config = dict(
    num_hidden_layers=10,
    experts_per_token=1,
    d_expert=480,
    norm='rmsnorm',
    optimizer='adam_variant',
    max_seq_len=1024,
    max_steps=6912,
)
Below are experts of layer 4 (counted from 0) of a mixture-of-experts language model. Rows are named gate (a neuron's input weights, with its number), up (a neuron's input weights, with its number) and show model dimensions 128-191. Each number is 500 + 50 x the weight over its row's rms, rounded and kept within 0 to 999. Numbers have three digits each.
Before each expert's rows: a language model's description of what the expert responds to. This comes from a sample of Wikipedia text that the model never trained on.

# expert 8
Capital-letter pieces inside acronyms and codes, such as I-CO-s, A-SE-AN, U.S., RB30E; also abbreviated initials and code letters.
gate0:352492469520548490547454545490546478455534490539487544522530486512477629524473470557491498490588508561536486588532505493536538479515497515442513539425533449521466503533453495360501441522477594
up0:491441359546570531506463644460518467472538496477473507549511454469542597523523431513480512532558495514502561509547524464508458457527496473435496550482537537546421529471445556385526496514483505
gate1:498539546526494449477509354461492516516521500494478498493585473497496545480459517493388406440511665517515436493487517538528493606525414478516403533674669480528442468508459472481492496491468482
up1:507518432519487512455532372501443524532485539509516541509518458525491500514507504632501440452504601514545477487425504532536501502658454489530436514552574466527442450487496473496490509484403497
gate2:500491498406513555516465509487414445509488438434508508472508549487497493518509471465566541566416530495522614525477488635504508537596539526503484506521504504451519393501505499503469488492484449
up2:552529511357466497496551492387513477497496492465459533496499551527577411488478567441555512577413474529518483485464470527460509462539566486515510516578484542446527442506491501487511426500535360
gate3:577499482376537503563559443451505528657491459496434461499489460516502398482460575439433566512544506505532586455558497527458462498458500505503567502513520630510485542572390521495527516495509494
up3:579527426422559578550611425450460495552452466470504487457424406524520406436481580488482518536535501515595590421522448486490430508471455571521535464533536618475463577519400467526561513388500582
gate4:445512570484445550519436556590567472501495507481412571521454426418518483470446574520531433471517549552427470559499556548483471506425412542540519518505496476545541452494503565461489484499519408
up4:506504512510472624495498500748560488555477608490470570500473514493487480498507569505542486457526501553492487565573496479477338477462483531534499507462494486482572429555485526471500545504488460
gate5:437574512544472554632546533495502502499556492500468512494554531567554557579446424519583528517471435507442510518446497471493499489617401463506399480492499496506488567478391529503561572537494507
up5:459602451564457550553612543346486601484533503580559541509567481480549590537448440523545512545533407493535532554513503455485497491536438478503464484386500475536476585486482453567571526551476496
gate6:484489524460543408587542498539529476460460593484537418489489491443487449448453616477493508509541604510530514452606401514484497539449454430524525490573473562566431513486457540511482498474536509
up6:503518508511490498519564517506535511495429581455540499486567482478457535488404531507504486510625558506540604482588396552502556485476470474488510499517474551509539440510474531499497542467504435

# expert 0
Short lowercase word pieces inside proper names and rare words, usually right after a capital letter, such as P-el-ley, S-el-by, M-ic-rosoft.
gate0:512633420548498542392526471581462494530500449500463523565564424547503439516523521488515486556570526594358521446478490458519470434477505519533515513462501536517524464488579357470522472511501500
up0:500547465601547499494514430490462505533501485489460524647636445535495474488528562497529434559530640505438489485403554548490497514500534646649543496435476595516458501512536385503482533450567463
gate1:540477515633500517486531497434467489502494465497437518686527484508601523493464450512503452688436677517547607505549560509509520492412549501398564500504513529465414494379501625549497523425482498
up1:529476506608472536479521498412437444437471521491446496542546463500556502468512451514566500606533646579573576499583544616417506500431491455370582508457496480436419510412457621520518558493436460
gate2:506538403462460491434500527516437443428467494535485432408492485604528465551500494507486452555446490488519490505499501426555510497497442438489416505639416544466498501630451449510455499488487507
up2:562513449465422585468490521509473526404457426581500465433483484558637382518512477509523427632400548502502489597507498519534500467511421477410444501549470565456467533533420498517482421522537571
gate3:442527492533413544479505532523450431519501488480456498523517448423469505478529681463478354462531490498511442456569546529533504533478599448497453467611574499372413528491473524558486486533513514
up3:524598464456486554487525503509428374517397556469537461613549560393544554371479578520513429527554486544445430367600473524445416492434496464595491509497522448418485556543443535569473471496525510
gate4:507565472534505500483481602465524414507486583498498522542467350461498474503482459483469550605468485528576608522529536550465455496510532525488547496471540498462474485458592461512490376451519512
up4:485569438605508489539470522426638441522489526507522506477448419500492514487500517466485486466447450521561498596497580515435428551496567599488575498483569463448507496433551423563495436497488512
gate5:492520491467438554517504467509501530502490511507406518520439497484495471512460503531557427518512704506484530506479506518491548433512476476500505535453594496495582376603378550471496433521421504
up5:445533445477481506486500491522513494545490616495404524476486523473477446530440515559548434499506647468530510499510524516486565398509436494515544498423523512525534349541393582495509434468385473
gate6:465557500429422539478444518528487459564621363509611488515495551565451561463494486543481610511492413603492481537527595443504537494498358557495620480586486508470552527512501360522496524533527385
up6:501560556485473513471426556533449479580516392460489526523557561614455531475506397603521615486444418612469506532594585441499475513500472473515533552520520529452488528494507433495478606519504440

# expert 3
Single letters or consonant clusters that begin a word, often capitalized names or titles, such as L in Length, Sh in Shortly, squ, Pl.
gate0:549508482415513546437468503513501517535546495513507554498519538498502524502511520501535477512551511455478463514515514529552530476632410517493507547375531527479592566488541440521503516541494533
up0:480543411420540477468501505508495513556536476562606498519557501494530517503512502521501440520498526505469495541502512527557575571553409528465574500397511491486523570498510449527504436393489468
gate1:570538644373446487504521414499497505534513426523558514573490448473532479457494503402449443490428446494501496481500514499464465519461485503533480497515535519505501518503403486496479502516402499
up1:546622507499447459574473478616501521540549427555482474627605476409510552441500524451524447381428465477566471484514578521490516527481497525467517445560527509490488500522458451540464507509460493
gate2:572491512515544491462606502592425622509476517470471502480603494549501497501434494481498523506464537511495566544485483576493476518520476485396481498500501465486485468580494535451499600474473532
up2:578508543547518494575519444539501515579540506505494607506604544647482434367390554450431512521503442522464616533541469572571491506506430447356438442576503499519497427526497503471500606413504502
gate3:424514466497502459521519530418509461551501513481495523498539452469500557394488486456534449453628549483525525446519485521504502491501410444475476358505515517495512450492517506501525423413562497
up3:495510497488496496531537498513546525518530491414516494503554504488452501438471477459499494441564523392503500516517435437536516502499481410462437511530520537498540408491514533460552454511500492
gate4:500511359487487500531533532426407521443427486534505511480493489458509552495441477456498390498501454505480549595452533554453494512496532547517410512498589518526541524628381481628546487497586565
up4:466569461492491509446471489436509582440460514562501521481511502418527502439497495497505506427442413510420497529541496451511502537524519661571444484522570507546533501584483504635500525544598507
gate5:483538454481486452507513501395477491548553469432449478483502509527498451521472498548458570570494529531604493549511512515563534508635462419499577626539511510371493495451513509507497463498506482
up5:581517457547473502407493493454479502424548583499454492454499449475488396560369546534497494490538540506614508507604533509556548516597444488504487542549516507471541487472608512507559502514469506
gate6:487501564406402521514442414493517462550505488557416508510428500499500476440499500541501533483479536491489484607418501417499578547573505410530451497503472562493535415465529431467542558544442469
up6:528483582498458520629503496424502455608478458505503369612521429495508522461520610500522392475534502527475414489579490470482490533555444489473554470577501496527466453606474553490446514501497508